Below are experts of layer 6 (counted from 0) of a mixture-of-experts language model. Rows are named router (the router's row for the expert) and show model dimensions 240-287. Each number is 500 + 50 x the weight over its row's rms, rounded and kept within 0 to 999. Numbers have three digits each.
Before each expert's rows: a language model's description of what the expert responds to. This comes from a sample of Wikipedia text that the model never trained on.

# expert 30
What it handles: Mid-word fragments. Middle pieces of ordinary and technical words before suffixes, such as f-ren-zy, emb-roid-ery, ar-rang-ement, L-ymph-ocytic.
router:483543433521529459483455523469496476546432532458474462394499522431454535638556522562472481513494490541435393482479582491507485511436526549537510

# expert 15
What it handles: Pronouns and name beginnings. Subject pronouns he, she, they and modals like can, plus opening syllables of names and words such as Sh, Ch, Al.
router:485479567558511462544441440539534481535554458519477499582479468520510492507467461569462449474419460488562507513508467538391539585551541460595491

# expert 1
What it handles: Capital-letter fragments, abbreviations. Single capitals and uppercase pieces inside acronyms and table headers, such as JMA, SIAA, L in W–D–L, EET.
router:453498574476559455508542513417504451598443506426381468583357509547438506540503531438497407487447505440427437484448563538399546558423524499484438

# expert 16
What it handles: Slashes, parentheses, word-starts. Opening parentheses, slashes in URLs and a/k/a, dollar signs, LaTeX pieces, and early fragments like p in Exposure.
router:470540504470389510571536450486483447544397565527521505570497530534589534505456522462392440501441437475483464529519559462417498516410431478470458

# expert 18
What it handles: Name endings and first names. Final pieces of personal, team and company surnames (-ley, -ato, -berger) and common first names like David, John, Thomas.
router:542456514566531466443425560462459475433526422513474469503587561491549459454535428429505440507496476558489566448437483451506398534510611479571575

# expert 12
What it handles: Articles and determiners. Articles and determiners like the, a, this, plus adjectives after them such as new, major, regular, official.
router:433480477423525470545512519430419458494493488495482520496360489430474583522447503449521474496429445368437484474554522466543463531533513453637487

# expert 8
What it handles: Infobox and table punctuation. Pipes, colons, dashes, slashes and == heading marks in infoboxes, tables and list fields, like Area:, Genres:, Born:, coordinates.
router:487442559543538541499493512382517564434540539499480504517550482447629500499524561457552555549512526497462514437484461442410569528476564602483485

# expert 0
What it handles: Institutional name words. Capitalized words inside names of organizations, places and events, such as University, National, States, City, League, Sports.
router:559443517550602490520479515485505454486444445521422434474439505444500461524451441411465522475478498488415590427491545457592534488466540420607535

# expert 22
What it handles: Mid-word suffix pieces. Inner and final pieces of long or foreign words like ens, ves, arton, plus award terms such as Award, Film.
router:575429516601488459508455551562452455620513492527488488504629467525540569530455474431501473575499351500490506536463544540522482525498498512522502

# expert 27
What it handles: Non-English name syllables. Vowel syllables inside Vietnamese, Indian, Thai, Spanish and Italian names and words, such as Rajya, Phuoc, Costa, phở bò.
router:467468535577464516457453474476495481496516447493467467469541522478570411536474413451464472554545501442466485472440495512444405568458559519519569

# expert 17
What it handles: Ordinals and relative words. Ordinal numbers and suffixes like first, second, 6th, 17th, relative pronouns that and who, and titles like archbishop or politician.
router:408440431544541494564639494408429491512525420518459492477499556488462527423530467476548474484433533522533515469452481466453483455491518472566413

# expert 2
What it handles: Articles and conjunctions. Function words joining or opening noun phrases in narrative prose: and, the, his, its, has, had, often after of or a full stop.
router:577492479558498457546484550397576506503489454549494518560470597474496581469466520512504432443495492546571553457473446525503469521465487456488500

# expert 7
What it handles: List dashes, articles. Line-initial dashes in infobox and taxonomy lists (before Country:, Order:), line breaks, the articles a/an, and small numbers.
router:555460442447535536596494495531425522551484482539431532523399454509574544490520485452492470484474474488528413451469548505568475484466420518379413

# expert 25
What it handles: Prepositions and verbs. Prepositions after verbs or nouns in prose, such as in, to, of, with, over, and main verbs like called, killed.
router:515520489516458472487485466402595482521494483527498508553614434515386501432453482568540458520408486495447393492491552514560450487510560527529528

# expert 13
What it handles: Clause connectives. Conjunctions and discourse words joining clauses in prose, such as when, where, until, but, so, as, plus commas.
router:544515550578382604532509519439575548434462438510543469481536530568502475447588484501555526552466560455448475404509493455540476579486515532465430

# expert 19
What it handles: Person first names. Given names of people in credits, lists and prose, such as John, David, Roy, Tony, and pieces of foreign names.
router:473526463541455428431513527460402506563510466504523460546541522504485526497553470451464441518523508515470452495442576464516460560541600475569566

# expert 29
What it handles: Mid-name letter chunks. Short letter fragments inside foreign surnames and proper names, often Slavic or other non-English: Mik-ol-čić, Z-von-areva, Lufth-ans-a.
router:428567513590509569494450453524489450497526488485420526403443481473493473531488443592460390504469501452553413506453519521454491564468576559538528

# expert 31
What it handles: Capital initials, word-starts. Single-letter starts of capitalized names or words, such as M, C, F, St, and lowercase pieces like f in landfills.
router:447578519535535488569448532494515444542454514387522534554466472606444530531527500506471399496525548522469428469453505450497489497531548550492484

# expert 23
What it handles: Sentence-final place names. Final word carrying a period or comma, often the state or country ending a location: England., Wisconsin., States., music.
router:585489493504564581552419489489515506441505505547506544496503602496452480429583412490537521487475624557440571438442424448503549489554502526473379

# expert 11
What it handles: Sports-list dashes, name starts. List-item dashes in sports career infoboxes, plus the first word of proper names such as New, National, Gold, Red, Detroit.
router:491484573517595505476467498526478518531417458441517532457463464459522551509465493522438530524532450570481488516465572442527498623476469369621507

# expert 6
What it handles: Name-internal fragments, line breaks. Word-piece fragments inside proper names, often in tables (St-id-ham, Am-id-st, Mar, New before York), plus line breaks.
router:495496529476436485496534451521484404496512504461518433452520520554531593541583517494486521523462556581527438476554526468492487563501603552526493

# expert 20
What it handles: Word endings, abstract nouns. Suffix pieces finishing split words (-ing, -ive, -osity, -ish) and general nouns or adjectives in expository prose: support, research, large, effort.
router:440409533506501505469556534510480515472473446369523453444506510476447541567409478509506454511526466439380497401525556514586582451575444509576455